Experts of a small language model.
Size: 13 layers, width 448, 113M parameters.
Experts: 2 picks a token, a softmax router.
Training: a variant of SOAP for the experts, 483M tokens, 7374 steps.
Below are experts of layer 5 (counted from 0) of a mixture-of-experts language model. Rows are named router (the router's row for the expert), gate (a neuron's input weights, with its number), up (a neuron's input weights, with its number) and show model dimensions 192-255. Each number is 200 + 40 x the weight over its row's rms, rounded and kept within 0 to 999.
After each expert's rows: a language model's description of what the expert responds to. This comes from a sample of Wikipedia text that the model never trained on.

# expert 9
router,132,205,133,161,263,269,189,142,180,185,197,286,207,194,201,252,85,215,235,134,178,199,202,140,186,254,191,145,225,251,167,108,213,205,170,151,173,135,243,196,170,244,221,255,196,172,270,227,233,142,246,167,169,237,114,167,245,243,171,163,182,219,204,175
gate0,152,184,226,203,187,232,249,200,174,172,232,203,178,226,201,144,249,198,257,197,212,256,190,152,207,289,163,130,218,159,218,219,216,219,247,140,212,198,201,226,204,189,217,174,161,173,209,184,235,134,182,293,182,186,179,232,181,201,136,115,117,141,240,220
up0,296,213,195,185,217,195,171,188,211,146,162,205,230,167,187,301,104,194,139,166,257,160,189,198,209,132,240,211,157,202,188,217,220,173,204,311,185,217,175,188,219,216,172,223,218,241,161,207,226,186,241,109,230,245,217,192,271,254,246,272,219,225,112,199
Column separator pipes inside numeric data tables, especially asteroid and sports statistics, plus semicolons in score lists and verbs like has, had.

# expert 2
router,225,222,212,163,287,195,168,174,120,223,232,238,210,182,171,248,191,254,229,150,212,169,147,199,221,278,139,152,170,202,183,170,261,165,179,225,219,222,259,186,146,211,177,213,179,212,199,244,259,173,252,172,145,258,203,226,257,195,186,142,132,189,251,190
gate0,236,249,214,250,241,283,253,208,203,225,164,195,227,147,234,208,157,271,297,184,230,153,226,163,204,218,191,250,219,188,98,234,188,184,160,190,216,288,274,158,268,169,212,167,192,231,246,239,267,134,221,202,146,250,229,182,277,217,178,169,158,167,214,207
up0,208,133,138,238,167,174,179,205,206,166,162,224,109,182,202,199,188,191,157,285,127,222,121,242,243,241,169,180,200,216,214,186,161,184,280,156,185,200,160,190,173,200,194,278,129,262,212,220,229,219,195,223,264,139,172,162,109,198,221,228,141,192,170,240
The verbs was, is, be, are after a subject, plus table pipes, section markers (==), list dashes and month names.

# expert 0
router,114,186,185,174,228,222,170,121,156,191,133,201,256,198,216,282,203,216,272,160,143,225,205,212,138,208,201,197,203,266,209,155,219,245,171,180,164,188,229,124,216,295,159,190,187,181,229,176,236,162,203,205,171,316,158,192,217,152,138,169,140,239,248,187
gate0,182,121,168,144,217,124,186,168,189,165,198,192,243,111,119,202,168,195,192,216,135,207,168,224,179,240,195,268,192,229,188,181,268,103,256,203,233,207,173,173,206,113,192,156,255,201,179,298,242,168,219,147,154,187,256,217,204,244,190,280,156,231,210,214
up0,190,227,221,212,225,263,204,189,207,244,174,248,237,245,212,226,250,218,151,156,220,151,225,141,251,199,192,166,228,206,199,226,193,290,152,186,139,196,139,209,168,260,190,258,225,226,242,78,214,230,177,293,248,202,193,279,110,139,221,206,180,211,245,179
Pieces of proper names, mostly surnames and first pieces of names, e.g. Somers, Lin Biao, Centrinaspis, A-leynik, Croatia.

# expert 10
router,230,105,228,170,199,286,147,173,172,135,168,149,163,140,214,193,163,229,268,161,191,201,171,236,245,260,208,182,174,263,221,176,228,199,134,132,127,152,225,206,218,231,184,236,180,137,223,194,239,197,266,149,204,265,197,215,196,215,131,194,149,238,179,209
gate0,186,201,183,209,179,205,191,128,208,170,194,203,150,217,88,206,246,247,168,197,161,198,230,189,178,201,142,252,255,159,246,217,246,225,161,208,203,219,140,164,195,172,229,205,147,114,203,204,239,192,311,176,215,191,156,204,243,215,259,203,190,240,186,154
up0,225,189,197,277,143,202,115,194,243,160,188,183,115,240,172,202,217,245,133,174,214,249,184,198,147,195,175,194,201,165,245,216,284,229,190,208,237,248,165,169,241,168,172,193,186,120,202,145,235,200,201,141,185,221,229,168,223,189,194,248,197,234,271,187
Country and city names after New, United, in (York, Australia), plus final syllables of foreign names and words (Banco, Jiabao).

# expert 16
router,189,248,222,143,216,226,166,144,154,230,165,180,258,165,154,228,274,199,246,211,142,185,179,238,213,221,202,199,189,159,151,201,273,182,167,158,151,161,224,138,165,269,137,197,182,153,148,212,260,162,272,167,143,206,156,185,202,152,154,129,201,250,254,218
gate0,232,191,199,200,199,178,261,275,250,186,195,264,198,189,228,170,157,162,216,212,165,150,226,61,195,196,168,222,240,196,162,139,148,230,183,140,243,134,157,184,187,161,205,194,204,227,162,177,207,164,222,177,229,150,232,152,211,190,177,164,177,222,228,198
up0,243,222,178,166,163,190,219,198,201,231,197,206,205,195,240,270,254,232,224,249,250,227,205,218,201,184,153,228,189,196,131,144,182,183,210,273,280,240,157,138,164,154,158,177,157,199,212,175,180,212,163,219,160,174,202,201,200,269,139,214,170,152,175,204
Prepositions of, to, by, from, at, for, during, between linking nouns, as in site of, House of, move to.

# expert 11
router,187,169,198,208,270,205,157,140,169,174,194,212,233,235,156,304,197,268,247,146,168,105,224,197,196,264,192,155,185,227,215,162,255,190,134,170,174,122,190,202,204,230,156,244,198,189,198,219,228,202,229,186,195,260,157,195,173,153,166,181,139,265,282,178
gate0,225,235,204,256,139,303,292,154,175,232,192,174,201,203,194,225,66,206,165,183,248,194,162,152,174,201,142,205,162,183,227,242,133,173,252,177,239,164,177,258,218,211,174,246,194,183,168,178,217,191,191,283,249,242,182,215,202,181,195,161,213,235,197,219
up0,177,220,245,324,198,199,236,158,166,181,248,97,179,202,179,177,98,156,151,244,246,195,170,201,245,199,191,230,217,208,218,196,214,142,271,161,222,148,224,182,177,161,243,264,173,201,187,278,224,138,231,245,252,274,207,221,189,220,181,202,160,190,178,202
Spaces and century pieces 19, 20, 18 just before years or numbers in dates, coordinates and tables, as in in 1990, March 2026.

# expert 20
router,190,177,207,181,210,260,183,196,160,185,191,228,233,211,245,240,213,258,210,181,164,191,184,177,205,200,131,192,215,180,180,193,210,230,127,184,155,182,232,88,121,268,192,230,206,148,161,193,228,178,258,225,135,241,219,166,268,180,187,152,205,243,212,167
gate0,235,250,156,211,129,200,227,164,215,220,226,248,178,244,183,200,208,184,159,202,192,164,322,171,146,185,252,167,261,200,151,237,196,164,286,227,169,115,120,193,245,143,189,190,213,187,154,226,232,201,195,173,228,214,123,143,159,218,214,204,214,184,153,257
up0,106,219,259,214,223,149,159,260,185,203,218,185,205,249,156,232,180,196,284,227,150,262,188,299,225,198,105,140,180,255,167,178,297,136,169,189,189,227,209,243,147,234,223,166,203,231,187,143,129,217,209,227,116,142,215,209,261,206,222,196,192,212,208,162
Spaces, digits and dashes inside sports or election tables and scores, e.g. 6–3, 0/0, Votes, Pts, percent.